Below are experts of layer 7 (counted from 0) of a mixture-of-experts language model. Rows are named router (the router's row for the expert), up (a neuron's input weights, with its number) and show model dimensions 0-191. Each number is 50 + 15 x the weight over its row's rms, rounded and kept within 0 to 99.
Before each expert's rows: "comes after" lists some tokens at least twice as common just before its tokens as in all text. This comes from a sample of Wikipedia text that the model never trained on. Tokens count by the router's weight.

# expert 27
comes after: " in", ",", " at", " on", " from", " as"
router:35 23 54 64 22 88 50 64 32 44 45 37 53 35 37 44 33 65 37 58 38 34 27 47 63 40 40 42 40 34 66 28 02 67 35 63 52 51 55 64 79 41 72 67 66 72 34 56 50 47 42 46 52 45 36 47 48 49 51 14 44 50 70 31 53 41 49 53 72 27 49 35 26 30 47 54 37 51 51 36 57 60 34 57 33 31 64 42 53 60 60 44 29 57 70 65 44 43 59 46 46 51 42 80 67 50 35 67 72 50 60 63 34 49 35 42 36 51 65 46 65 34 47 29 24 54 49 67 60 55 50 43 36 80 47 16 46 56 48 39 97 52 27 38 51 19 25 44 43 19 57 53 52 54 43 31 52 40 38 68 59 68 57 63 44 47 43 48 58 80 26 77 45 29 61 56 62 80 49 33 65 31 54 38 74 51 50 31 55 56 62 53
up11:64 28 72 81 27 67 42 34 27 67 52 65 55 46 29 69 62 70 54 36 81 54 61 86 45 60 38 27 47 62 58 38 63 73 22 53 55 42 48 21 70 43 22 76 53 56 70 41 57 78 40 42 64 51 58 37 61 40 38 65 51 57 68 48 55 42 43 48 57 76 49 30 38 55 48 54 42 53 63 63 32 46 49 69 49 46 53 43 44 43 38 37 70 45 54 56 61 40 44 69 86 20 63 58 64 37 29 72 55 53 23 71 51 58 52 61 50 36 71 77 46 71 89 48 52 64 39 32 40 46 37 51 48 38 56 47 06 59 44 16 63 61 78 48 61 35 32 47 27 63 48 52 54 46 48 41 50 80 56 55 80 67 51 31 43 38 56 51 44 73 54 57 55 53 35 41 47 71 64 70 37 54 40 59 56 39 34 29 75 64 38 48
up12:21 23 43 43 53 67 51 47 63 43 47 32 45 85 42 72 64 51 58 47 42 43 50 46 60 57 31 43 47 32 67 35 71 56 43 61 43 81 58 87 48 65 58 66 57 67 49 56 31 70 51 63 55 72 58 37 56 72 68 54 56 46 56 61 58 45 50 44 49 46 48 37 52 69 62 32 55 72 63 44 64 32 23 28 66 67 82 69 27 90 52 40 61 49 74 80 64 21 38 46 50 42 59 44 61 51 62 61 44 49 78 39 63 59 73 59 51 69 16 34 60 47 44 37 64 60 45 37 44 68 42 51 33 53 53 73 60 51 46 54 35 41 89 44 45 73 34 21 43 39 59 67 59 45 37 41 52 42 26 45 56 54 44 68 31 73 58 65 31 38 43 42 31 41 54 60 68 30 64 51 59 48 37 14 57 50 18 77 34 30 73 42
up13:43 69 61 36 43 53 41 29 68 93 77 63 36 39 32 48 56 56 45 51 41 44 49 57 53 49 60 36 53 43 46 65 53 68 86 36 31 65 48 60 70 32 79 39 39 21 52 61 65 55 48 53 47 51 50 48 62 51 63 32 61 23 49 25 64 47 58 40 54 76 67 58 56 23 69 64 63 33 65 19 39 45 44 46 43 52 39 45 32 18 71 33 52 53 28 24 38 33 69 79 31 54 62 47 74 34 16 49 35 36 47 70 63 50 76 59 28 58 28 30 61 68 52 37 34 62 48 33 16 55 14 61 76 52 38 45 39 59 53 30 71 57 58 29 58 48 54 55 59 38 38 42 72 42 42 44 63 53 50 55 33 42 51 47 61 51 36 37 55 60 53 33 53 20 64 61 22 24 52 41 31 22 49 47 51 49 52 21 58 41 30 44
up14:50 35 41 35 16 62 55 25 46 40 48 59 47 56 47 59 22 37 63 70 67 40 72 21 82 71 45 39 63 20 68 37 56 45 16 28 41 66 36 42 67 69 49 51 71 45 36 51 53 45 45 50 61 36 59 41 40 68 86 62 34 48 52 32 42 53 68 28 60 65 74 50 32 42 30 47 15 54 61 56 27 48 74 18 60 62 46 60 38 66 39 47 42 52 44 48 39 59 59 37 28 44 43 42 39 49 52 61 47 78 24 73 67 56 53 58 82 28 34 48 63 53 57 63 39 55 54 62 60 58 70 41 42 29 30 58 83 56 36 43 63 81 30 69 50 57 41 39 44 54 48 44 45 60 40 65 00 42 30 68 72 63 44 47 58 56 51 76 55 63 54 44 20 50 60 38 39 48 55 36 58 32 54 57 31 50 55 54 41 22 49 48
up15:66 74 38 72 46 27 60 47 45 44 59 39 67 32 27 44 33 49 55 61 68 47 97 48 26 62 56 29 60 28 72 46 75 52 47 46 65 38 65 78 50 50 28 27 71 46 50 44 33 43 62 45 56 26 37 47 63 30 40 52 73 68 47 40 60 23 68 57 65 37 35 45 53 81 78 68 50 60 27 43 30 48 29 65 39 28 46 58 67 36 64 51 58 58 57 58 13 63 46 46 20 47 21 63 64 59 60 62 42 43 62 47 40 69 59 45 45 21 41 53 69 43 29 40 47 74 55 42 54 46 62 69 44 64 61 65 58 34 39 15 51 63 64 57 46 48 71 64 65 28 44 48 40 18 66 43 35 48 37 57 44 61 40 41 60 77 75 45 56 38 45 79 57 75 52 69 65 55 29 57 46 50 48 53 51 30 60 38 58 78 39 66
up16:35 46 50 53 35 55 52 53 70 46 69 53 48 02 65 52 25 50 32 49 44 66 44 47 32 36 72 51 56 46 64 35 48 74 54 69 33 73 25 38 71 31 37 31 65 69 22 74 62 71 15 54 57 35 23 58 42 62 68 58 43 20 50 34 47 58 74 32 68 59 53 27 67 19 52 42 41 61 49 27 34 74 45 47 65 41 50 69 60 32 68 44 43 47 34 42 31 39 64 48 62 53 60 64 47 47 34 61 64 45 75 40 53 43 43 60 42 42 55 60 50 51 54 62 50 68 19 76 54 35 58 47 69 40 66 55 55 54 38 50 57 31 54 50 75 48 62 42 09 25 45 44 26 29 70 50 83 82 65 50 57 53 35 24 59 31 77 54 63 62 61 59 56 35 58 62 17 40 61 44 41 60 41 47 59 55 32 38 44 50 36 34
up17:51 30 63 51 45 40 38 51 57 54 34 23 48 36 53 33 45 51 58 58 49 67 53 38 73 44 47 51 36 68 86 41 35 38 74 28 38 26 59 65 33 50 60 55 57 42 37 67 48 31 32 58 59 35 53 43 41 53 54 50 33 60 49 51 45 44 70 55 51 64 43 60 46 55 64 43 33 76 57 37 88 31 45 48 50 38 36 46 78 51 54 47 55 41 75 66 32 63 66 66 22 47 48 77 34 33 36 38 59 47 31 64 54 63 57 77 52 38 68 60 62 44 52 67 63 99 36 57 36 54 52 28 70 56 50 46 31 60 38 47 67 59 52 83 83 40 39 10 39 56 38 73 68 45 63 53 26 57 48 31 48 75 29 34 72 28 69 66 22 32 56 60 63 36 09 63 45 59 25 46 68 25 64 40 53 58 66 46 57 62 60 56
up18:64 44 51 37 68 61 60 60 47 49 73 50 46 51 44 52 80 54 25 54 49 60 34 57 20 72 58 33 65 48 64 48 39 61 46 79 45 27 44 37 46 52 35 41 83 69 09 50 40 60 41 41 64 52 70 50 45 31 27 45 56 39 65 66 54 70 50 37 66 16 60 61 45 85 52 27 50 44 51 38 65 29 70 53 25 25 64 59 71 29 58 68 18 74 53 26 43 42 58 24 65 34 52 59 31 28 49 76 26 40 33 63 40 55 56 50 51 52 46 75 60 47 51 37 52 46 44 48 59 70 36 47 53 59 73 55 63 51 72 13 58 65 46 62 64 40 79 77 36 54 51 65 36 57 41 51 46 14 48 64 60 40 66 27 43 45 53 65 45 49 43 68 43 29 33 44 71 48 31 59 58 36 52 45 14 45 60 50 78 65 57 52
up19:43 39 58 56 26 54 20 86 44 48 46 42 47 34 27 65 39 53 58 33 33 61 49 41 49 46 47 48 48 58 44 76 46 37 64 62 27 52 74 73 57 51 63 54 66 55 59 70 55 89 38 35 29 47 11 43 51 52 29 80 52 64 26 48 47 62 69 64 38 72 40 63 41 72 52 63 69 38 46 65 53 32 63 21 43 60 77 75 54 52 36 50 47 24 60 36 33 29 02 50 55 52 48 63 85 55 44 54 42 84 68 59 35 65 73 35 38 32 64 66 52 39 32 51 55 57 55 73 38 81 81 37 39 53 40 44 47 49 38 64 71 37 37 63 28 53 48 44 41 71 53 47 59 61 55 65 60 49 75 62 52 43 44 64 49 36 51 52 56 62 35 49 55 22 45 53 70 58 50 49 56 18 63 39 55 59 57 81 41 56 25 54
up20:55 43 33 74 55 37 51 42 32 42 31 45 53 66 54 45 12 56 38 58 38 28 24 60 29 30 38 39 37 49 78 44 27 58 32 42 60 57 67 42 40 26 76 36 65 57 40 54 50 46 55 67 34 34 47 71 14 46 39 30 57 44 77 60 57 57 45 24 57 52 37 58 58 38 58 52 59 53 58 57 46 60 56 71 48 60 93 42 64 26 44 37 55 56 14 55 41 28 41 69 80 51 58 57 60 20 31 68 62 47 43 64 47 57 36 52 34 36 73 26 40 31 33 34 45 49 33 48 48 35 60 53 31 67 63 71 52 52 37 64 49 41 67 16 74 55 17 38 64 58 32 59 72 73 53 30 48 55 58 53 56 59 46 37 41 41 26 47 61 61 63 54 35 24 50 46 28 56 49 25 33 34 67 38 42 60 45 25 78 73 65 46
up21:21 44 82 65 55 50 60 59 35 41 37 48 37 63 60 45 40 69 30 17 34 68 47 27 77 43 25 68 42 66 83 17 46 41 43 48 62 66 70 37 63 35 56 36 41 51 66 67 52 38 51 61 53 73 51 38 55 69 41 18 59 54 48 59 58 55 62 49 69 55 57 59 43 68 60 25 41 75 96 69 48 31 39 72 38 32 52 70 35 54 41 51 67 40 70 68 38 20 38 68 67 36 37 57 27 47 29 31 60 59 41 68 56 63 49 42 60 57 66 36 52 37 41 52 27 65 22 46 43 43 25 55 54 62 56 48 29 28 46 51 28 60 44 53 31 54 57 48 55 71 45 70 42 57 69 69 57 50 52 62 58 81 34 86 49 64 56 65 60 50 33 46 45 43 64 50 28 49 47 41 59 56 52 14 61 65 48 59 50 57 48 88

# expert 16
comes after: "20", "19", "18", ",", " New", " in"
router:44 68 32 60 47 69 56 62 48 13 30 38 76 27 22 55 53 55 58 77 43 60 66 36 44 66 62 29 18 51 71 47 34 45 50 65 09 52 52 32 69 55 66 50 36 25 35 37 48 34 19 58 55 79 75 47 65 59 66 32 64 67 67 41 38 66 61 37 44 41 65 30 53 80 65 61 38 62 54 32 67 72 55 68 12 18 43 55 44 40 25 64 59 72 61 48 53 71 49 48 35 32 39 60 54 56 40 49 43 37 53 52 43 47 13 21 39 44 56 43 43 45 51 51 50 58 75 56 63 24 27 77 62 63 43 35 67 46 57 54 41 62 48 44 85 45 34 89 54 58 61 47 79 78 47 38 39 61 69 59 61 66 51 64 58 62 40 59 50 59 43 61 50 43 57 51 44 52 64 70 50 46 44 38 49 54 36 46 46 55 43 53
up0:52 45 33 48 44 54 62 44 63 67 26 49 77 55 42 38 47 37 29 41 10 68 40 55 50 71 40 61 46 65 46 46 41 13 46 30 41 67 46 46 33 37 20 64 52 32 34 56 19 38 42 60 46 51 75 47 69 71 44 33 60 44 35 51 67 73 30 45 43 46 15 38 36 61 71 57 44 63 44 62 72 72 59 58 15 40 39 42 49 69 57 41 55 35 68 31 45 63 56 56 35 54 51 63 66 53 26 16 62 55 54 50 35 54 52 41 77 55 53 56 52 55 47 35 55 65 37 56 58 32 33 05 33 43 40 39 42 40 39 71 63 63 38 26 47 36 28 63 82 53 34 24 33 82 47 36 60 49 62 75 49 50 26 47 52 53 28 52 54 74 43 36 49 60 66 52 62 72 35 14 63 30 49 51 55 58 76 43 63 38 49 47
up1:64 48 60 64 52 38 49 50 73 37 70 18 35 66 17 35 36 42 43 65 72 47 55 29 71 29 50 53 47 35 67 46 46 70 70 69 61 28 41 38 44 56 49 48 57 33 59 71 45 65 74 67 62 64 39 36 42 14 60 73 41 70 55 22 62 47 52 18 54 56 31 36 00 69 36 58 68 52 73 29 50 65 33 59 34 63 61 36 44 60 50 53 34 49 61 28 47 38 54 69 58 44 72 54 42 66 58 42 23 36 55 66 39 39 39 52 26 40 55 46 56 47 67 60 47 51 45 57 62 35 42 24 62 80 31 23 60 49 59 38 50 49 55 38 38 54 52 39 50 67 54 55 48 30 74 49 80 40 39 66 76 59 29 42 68 43 54 47 56 45 48 67 51 24 58 46 45 41 54 48 36 58 27 46 21 48 59 51 52 89 20 20
up2:59 58 59 23 39 49 18 35 37 89 42 51 46 42 46 37 90 61 33 55 69 32 33 65 36 56 34 58 52 64 53 63 43 36 32 52 49 30 78 43 52 50 64 84 43 42 45 68 44 53 55 62 65 35 48 10 40 42 57 43 44 34 56 42 56 25 41 53 48 38 59 19 37 46 38 41 43 83 50 50 54 68 85 46 58 69 39 51 41 18 65 53 42 65 68 70 46 37 15 38 52 83 50 41 20 64 49 42 49 40 30 32 70 45 42 49 74 58 38 41 48 41 49 54 56 56 57 65 55 77 66 41 46 45 59 35 64 45 67 37 30 94 40 41 49 51 73 54 68 46 47 64 47 57 61 19 45 40 48 42 61 61 68 82 66 24 55 54 53 59 49 55 32 63 42 58 56 61 57 39 55 33 38 57 28 49 40 40 31 16 54 67
up3:55 61 51 27 58 73 42 40 67 47 43 63 59 74 71 30 54 57 45 71 24 73 36 57 29 41 46 49 53 27 44 46 40 59 58 44 40 59 50 75 48 44 43 43 76 67 52 39 22 74 32 20 32 53 21 52 63 46 44 53 33 64 42 53 84 58 41 58 58 31 63 56 55 57 58 45 53 47 42 26 54 41 34 51 57 78 51 57 59 43 50 58 59 61 54 93 59 38 62 57 25 58 62 69 61 32 36 69 39 76 47 68 12 27 64 37 58 60 52 14 36 35 54 56 56 46 21 53 64 36 52 39 41 95 63 51 45 18 53 86 67 43 61 50 51 18 36 33 51 01 58 58 35 38 47 53 38 56 56 48 67 40 44 67 50 46 40 38 52 57 50 43 42 77 44 58 39 34 54 57 52 51 56 80 49 59 45 26 39 52 41 50
up4:34 41 45 36 59 59 32 29 64 34 48 32 69 30 44 61 43 44 48 22 56 47 47 55 46 57 45 60 51 71 31 53 74 62 78 11 31 42 50 33 67 34 42 43 57 25 39 41 50 34 38 49 46 52 34 34 74 69 68 37 43 77 26 45 57 45 46 40 43 79 36 00 42 65 46 51 51 41 50 52 48 60 54 77 53 26 39 33 84 30 37 37 61 44 77 50 37 37 36 44 40 40 42 67 20 63 66 46 39 36 58 49 52 45 41 53 48 56 61 16 69 61 33 31 32 53 56 63 48 56 60 53 65 73 60 43 45 41 54 34 64 49 63 44 58 67 43 33 42 32 80 49 68 53 47 39 74 50 54 81 58 58 32 59 63 31 47 30 60 33 50 54 54 41 33 58 48 44 59 65 32 44 61 77 52 42 77 33 99 75 61 36
up5:62 43 50 51 53 54 77 50 56 44 53 50 51 63 24 39 27 61 43 71 57 38 59 39 55 42 41 59 62 61 49 40 42 50 35 60 43 35 53 39 41 48 64 32 37 28 51 47 48 78 17 67 37 44 50 68 61 61 55 55 53 52 30 47 21 47 77 55 48 55 43 45 48 21 41 61 80 69 38 30 52 45 46 54 55 39 53 41 21 42 63 25 57 53 67 34 37 25 41 39 30 22 42 76 46 65 60 44 12 57 50 69 49 25 40 61 89 59 41 35 59 39 67 60 55 66 47 55 58 25 36 69 49 68 57 78 51 66 71 52 40 69 38 99 72 31 51 44 74 54 43 64 67 78 50 34 74 76 56 34 75 60 32 38 41 52 38 27 26 31 32 36 92 40 51 38 51 50 67 58 51 49 28 47 56 61 47 43 43 47 43 51
up6:28 86 18 56 61 45 45 24 65 37 52 50 62 48 54 35 58 55 61 54 51 51 73 24 40 51 60 61 35 46 48 51 39 53 41 12 47 72 78 28 41 64 31 30 53 65 50 50 50 25 56 54 44 64 34 49 34 61 89 47 44 53 54 57 33 61 39 68 53 39 47 23 34 40 58 56 98 67 63 53 76 54 71 46 52 45 44 33 45 59 29 56 64 81 65 32 66 57 71 33 36 51 35 79 65 49 42 75 52 33 52 48 71 53 50 29 46 65 43 40 32 36 24 29 42 43 65 60 46 18 47 60 34 61 48 33 68 66 50 56 62 19 62 53 68 46 30 70 62 37 36 61 43 59 45 55 42 37 75 60 64 60 49 45 56 78 29 46 58 49 55 40 46 29 31 54 30 17 48 43 58 52 36 54 18 69 39 51 60 50 50 27
up7:34 71 15 41 73 78 53 58 67 43 39 36 63 38 56 50 38 26 65 70 68 71 45 24 60 72 45 43 28 46 42 29 48 61 55 59 43 34 40 50 58 59 57 54 54 39 56 58 30 30 27 71 52 58 69 64 84 75 60 55 65 40 30 32 24 57 26 55 44 23 51 60 54 59 58 53 50 63 49 45 64 59 41 59 33 48 48 50 67 63 30 53 42 60 64 31 60 54 33 46 62 67 49 47 41 38 35 43 51 28 65 11 40 48 46 52 67 47 52 47 38 40 32 73 64 80 99 54 45 24 56 58 75 35 41 43 50 47 31 60 63 75 43 82 60 79 41 62 53 84 57 17 57 53 34 46 48 34 39 42 53 50 61 58 73 63 40 49 50 49 50 45 83 60 56 45 35 39 42 38 46 59 27 49 31 37 51 59 62 62 73 48
up8:63 51 49 52 48 49 75 57 17 34 34 47 49 35 44 61 53 44 32 51 61 59 85 53 60 37 40 63 38 42 47 43 45 47 31 51 46 38 62 70 19 35 50 64 32 36 28 60 52 31 33 58 80 22 63 60 53 63 46 46 20 54 80 39 63 18 33 50 70 62 35 45 20 45 70 58 67 71 46 53 31 37 68 55 46 71 54 40 61 51 30 34 26 41 71 48 53 39 65 48 59 69 47 00 47 55 67 41 32 51 65 47 47 59 68 38 81 40 54 44 54 60 65 60 62 68 59 57 45 41 41 32 65 67 56 45 44 55 42 70 43 40 61 32 56 46 41 77 67 75 78 24 47 56 41 65 31 21 46 54 71 36 57 38 68 41 42 32 39 46 32 59 70 69 43 71 51 65 57 26 73 67 82 33 43 71 46 48 53 52 53 44
up9:62 45 62 51 26 86 52 61 55 39 58 69 20 54 47 32 39 51 47 48 44 71 54 39 51 47 55 53 47 62 51 66 24 64 55 52 34 82 50 50 37 41 50 49 39 41 41 20 51 24 37 54 31 45 58 67 60 89 17 38 37 68 48 51 37 60 44 50 45 58 64 57 47 41 45 42 55 14 20 59 51 41 56 41 51 60 62 29 42 33 44 75 35 62 56 48 39 40 41 34 31 72 35 53 39 86 50 40 33 65 68 50 62 35 25 22 32 48 62 57 64 50 33 40 32 48 40 59 26 28 28 56 43 46 52 40 33 53 57 44 52 55 25 62 57 43 34 40 45 37 51 60 70 48 41 30 42 73 49 19 66 69 63 28 33 57 64 78 67 48 55 51 46 53 31 53 27 20 41 99 63 51 65 35 32 54 50 48 19 50 46 46
up10:31 76 47 66 08 59 62 53 58 50 47 49 82 56 54 33 55 37 81 52 36 45 42 50 56 57 71 62 73 47 53 47 44 42 53 69 35 59 62 47 73 48 75 55 30 56 60 50 30 51 43 55 74 53 76 79 61 73 34 61 66 27 64 24 43 25 27 40 58 49 62 63 70 29 46 48 52 57 70 59 63 34 58 41 46 10 49 42 59 34 27 38 46 76 29 26 44 69 65 48 66 50 40 65 86 31 50 18 25 42 67 62 61 82 47 54 34 61 30 59 40 54 51 21 73 65 44 62 49 43 26 74 55 26 70 51 66 52 68 40 47 64 60 43 59 41 47 61 44 48 36 68 56 46 70 46 46 53 47 60 37 63 55 57 56 58 40 45 17 45 61 52 51 64 73 58 63 44 68 22 26 31 55 44 46 64 44 58 63 71 38 65

# expert 20
comes after: " ", "19", "20", "18", "00", "10"
router:35 39 34 68 65 74 26 50 61 33 39 34 67 39 36 34 62 52 52 61 23 62 47 33 49 70 42 21 38 50 55 51 42 81 43 51 35 62 58 26 65 29 62 57 60 31 33 37 54 49 42 94 57 65 54 44 64 42 70 52 62 59 71 09 65 50 60 38 51 53 66 45 42 59 27 51 54 34 45 29 66 33 35 43 59 36 46 46 48 61 34 51 62 41 68 64 46 63 49 40 44 03 33 48 68 50 40 58 59 25 48 48 66 63 18 32 63 25 60 37 55 39 57 43 54 38 57 56 60 42 43 44 50 52 21 72 41 49 37 44 37 43 46 44 58 29 28 75 51 40 60 46 43 32 39 45 39 62 95 44 41 67 69 99 56 59 49 52 86 73 62 64 46 59 44 60 48 49 59 56 52 27 40 30 60 53 33 35 30 35 51 29
up4:41 68 68 60 17 32 58 48 67 45 48 74 51 49 31 61 25 43 69 47 44 38 53 47 38 76 80 47 63 38 56 44 66 45 26 73 27 34 39 36 47 36 43 58 69 51 64 66 52 45 63 51 94 59 78 59 57 70 47 66 56 55 70 42 39 57 46 66 60 64 34 69 74 53 71 36 35 69 42 55 42 60 40 40 61 34 35 22 14 66 66 55 71 40 53 62 48 74 52 64 50 54 61 44 78 69 48 59 39 54 40 44 49 19 50 52 50 32 39 24 72 39 58 50 47 43 22 49 45 72 56 53 42 73 31 58 59 55 47 40 53 57 70 38 38 27 50 61 58 46 49 54 37 20 53 46 16 57 78 45 77 58 57 64 31 46 49 39 58 53 84 65 35 67 72 13 63 71 54 59 74 30 45 56 41 42 43 59 35 31 63 47
up5:52 42 37 52 52 58 39 54 47 45 42 69 51 52 51 34 52 58 43 55 72 47 65 32 45 51 31 37 66 62 41 24 59 23 50 41 42 30 52 41 55 56 40 36 57 35 47 39 21 62 57 54 57 83 26 41 16 55 57 58 10 66 48 61 61 20 51 67 43 41 62 30 54 50 72 57 43 63 48 51 53 52 46 64 68 37 35 54 48 41 52 50 44 60 96 40 80 57 52 57 74 64 52 66 42 08 41 31 50 56 59 45 70 37 75 31 62 42 88 47 42 98 45 27 50 24 28 67 43 55 25 62 45 52 65 59 45 62 74 49 52 48 48 44 59 62 53 55 58 42 30 37 45 70 77 58 58 45 36 49 24 37 59 58 46 50 42 49 49 50 46 40 33 48 43 51 21 38 95 59 42 64 41 07 52 38 46 56 41 55 20 57
up6:75 42 34 69 62 54 77 61 21 75 44 30 48 80 60 49 73 63 22 57 56 52 73 45 52 57 50 30 44 56 70 61 32 67 64 80 11 55 57 63 45 29 52 42 44 61 45 81 62 62 40 51 58 50 38 24 54 55 75 53 30 60 58 74 72 36 26 52 81 50 58 48 57 39 49 55 56 70 58 33 68 29 34 58 73 63 60 22 54 50 22 65 49 51 51 57 58 39 44 46 48 45 57 52 78 54 44 48 53 51 57 45 55 20 46 11 93 57 82 57 36 60 56 54 47 65 44 32 42 55 59 50 54 23 52 60 58 59 57 60 57 58 49 44 54 33 53 62 33 32 74 61 50 48 48 58 43 44 66 55 72 52 74 76 59 52 23 53 54 37 65 86 38 66 41 50 68 52 17 55 48 27 35 61 33 55 41 64 65 46 68 68
up7:50 48 51 42 43 25 68 40 73 45 76 43 45 46 09 57 81 42 41 60 65 60 27 61 52 78 51 70 73 66 53 62 47 94 15 62 40 55 42 58 30 46 53 18 78 53 59 46 47 60 43 25 40 27 64 56 34 32 41 57 49 37 18 47 59 56 50 40 49 55 30 46 64 56 43 67 50 35 61 30 81 44 34 40 70 42 68 22 53 53 49 58 41 59 42 75 63 72 47 54 49 51 58 67 52 30 40 46 54 36 58 42 73 54 38 55 27 50 60 08 61 61 70 68 41 32 64 43 38 38 46 54 67 67 38 51 49 41 47 50 57 64 51 57 40 32 37 51 55 38 52 66 68 33 41 47 56 64 41 54 36 58 60 57 12 21 47 57 71 48 37 41 60 92 19 37 70 54 43 33 52 27 32 44 53 59 34 61 45 56 38 70
up8:38 45 49 41 46 32 54 28 43 62 40 28 64 23 59 60 52 46 66 70 48 48 64 40 62 31 47 63 66 38 66 63 50 73 46 28 44 57 68 40 48 35 29 68 76 32 46 66 22 59 53 44 58 64 58 50 46 50 36 27 50 61 60 52 71 25 43 41 61 46 25 44 30 63 43 53 35 58 45 37 53 44 37 56 79 32 44 64 40 67 42 50 29 80 65 99 42 45 40 35 32 16 55 63 49 38 62 73 80 57 41 28 57 63 38 71 88 29 61 32 65 84 42 26 57 45 47 56 41 47 39 59 54 20 78 31 57 57 76 69 65 50 54 39 46 35 30 81 61 56 42 34 38 60 57 67 31 38 41 73 48 61 46 71 22 66 50 51 50 59 52 44 42 33 56 40 59 39 54 16 34 42 33 56 53 48 53 51 55 63 54 36
up9:36 45 20 50 43 60 58 54 47 57 64 61 73 33 62 69 77 73 50 36 73 53 51 32 49 61 40 57 10 52 45 55 40 55 54 28 72 48 55 37 48 22 53 36 86 56 50 41 66 59 50 59 87 58 27 61 44 28 50 17 41 72 50 54 68 51 56 50 66 43 70 47 53 74 51 48 51 92 46 69 59 58 57 39 51 55 72 42 67 52 42 59 67 30 41 73 23 46 45 34 31 46 37 38 44 64 42 52 61 29 44 40 58 45 59 79 62 64 55 19 71 30 39 59 50 11 48 53 26 55 70 50 48 43 48 59 52 35 59 51 62 74 74 60 80 53 60 34 51 49 60 64 33 50 38 48 69 43 44 42 29 82 50 48 53 79 41 64 65 45 30 63 47 29 19 44 45 16 59 73 52 59 38 63 39 62 52 54 65 66 42 60
up10:63 28 45 56 46 40 39 60 29 55 41 40 60 62 42 41 53 42 43 55 42 29 40 32 41 90 53 19 65 86 56 48 56 47 59 48 56 25 72 52 56 53 39 56 47 41 47 40 28 59 64 83 54 31 82 53 45 52 33 33 89 31 50 43 51 40 48 62 53 68 35 71 45 57 59 61 45 47 73 74 37 53 52 60 32 40 58 30 34 70 51 14 52 56 63 63 13 66 31 51 47 49 45 69 39 44 47 30 55 73 34 60 38 30 35 45 48 50 59 42 58 34 48 47 55 54 64 26 46 40 61 51 62 50 64 45 30 63 36 81 61 54 56 43 57 33 56 47 63 24 61 45 59 35 76 22 48 23 64 33 58 52 51 87 58 56 58 67 40 48 65 33 31 21 72 63 70 51 51 75 35 39 24 51 76 71 45 64 31 65 81 52
up11:52 30 24 62 38 64 29 45 39 65 48 36 56 47 55 43 58 38 49 60 70 61 48 36 38 74 19 28 44 56 60 54 56 39 46 46 37 67 72 21 42 22 48 73 70 56 69 54 52 79 51 54 42 40 52 49 52 64 44 42 58 44 38 42 51 53 76 47 61 80 55 56 41 46 49 43 52 54 64 57 56 46 69 53 49 51 73 36 62 32 62 69 74 49 60 60 57 22 66 25 46 46 64 55 39 55 41 55 41 69 51 44 56 47 38 64 87 80 48 50 31 59 68 77 53 57 43 49 48 37 57 42 48 77 74 29 25 80 24 69 54 68 41 21 76 74 34 52 37 62 50 54 64 57 63 47 67 74 72 59 52 34 54 59 49 52 67 67 29 44 50 97 49 80 86 50 65 48 42 51 70 56 25 44 65 50 50 34 79 55 84 44
up12:46 47 30 22 66 57 51 45 25 38 41 57 62 61 51 58 63 58 34 61 33 36 64 58 59 82 38 43 57 59 56 56 65 62 44 47 59 47 79 50 51 67 68 59 48 76 41 31 23 40 54 62 57 14 55 41 40 49 41 34 73 38 32 57 55 33 54 30 39 27 55 73 16 56 55 46 64 77 64 39 54 39 80 53 27 28 19 55 47 46 47 58 37 67 66 59 71 24 39 39 52 55 30 22 57 40 63 49 62 21 36 77 45 37 61 39 63 50 54 23 56 60 68 59 48 46 50 54 66 45 42 29 52 35 30 21 54 41 60 17 31 67 38 47 50 14 54 66 58 46 57 75 49 58 41 64 39 44 42 48 57 57 43 34 51 59 32 63 83 68 70 32 41 40 45 32 32 36 55 75 84 52 47 49 52 46 54 71 39 61 54 12
up13:62 56 36 50 50 35 53 34 23 74 80 61 52 31 73 49 50 46 62 32 48 57 34 68 58 74 48 37 40 57 70 67 72 49 66 58 49 40 40 66 40 28 54 39 49 44 28 48 59 37 84 30 97 51 70 89 65 48 68 78 58 60 63 48 36 55 50 69 24 54 86 64 37 64 61 48 41 70 52 52 22 40 45 49 59 42 53 65 30 46 69 40 56 55 81 28 61 43 24 48 47 21 61 35 75 34 45 58 48 29 39 58 34 21 37 66 52 70 62 57 66 43 40 50 53 51 40 54 48 63 57 55 53 49 79 44 59 58 34 27 58 66 64 32 55 58 46 50 42 59 51 24 36 37 52 36 51 44 39 41 52 28 55 70 51 77 28 65 81 47 41 40 22 57 42 46 46 53 27 58 25 52 47 27 66 39 47 45 41 60 17 52
up14:59 67 56 51 33 48 29 56 77 51 33 34 43 46 44 27 51 26 41 34 58 70 48 30 37 41 40 54 52 54 06 61 26 47 76 54 59 45 53 27 73 36 66 53 46 66 38 66 71 43 54 48 53 26 53 46 58 26 86 33 54 69 63 24 62 39 59 32 60 46 56 22 51 18 55 64 25 42 66 71 64 36 55 52 79 46 51 62 46 56 56 53 42 64 45 40 55 52 68 50 19 53 46 57 39 48 26 13 77 55 65 39 48 68 57 62 51 60 57 76 62 51 30 27 42 70 44 62 48 17 24 65 42 86 66 65 34 37 34 68 38 42 54 56 44 58 47 64 62 42 37 35 47 46 46 44 29 31 51 34 38 34 47 66 57 56 53 19 33 29 45 37 55 72 46 45 72 39 54 36 44 52 48 28 24 79 53 59 32 41 43 60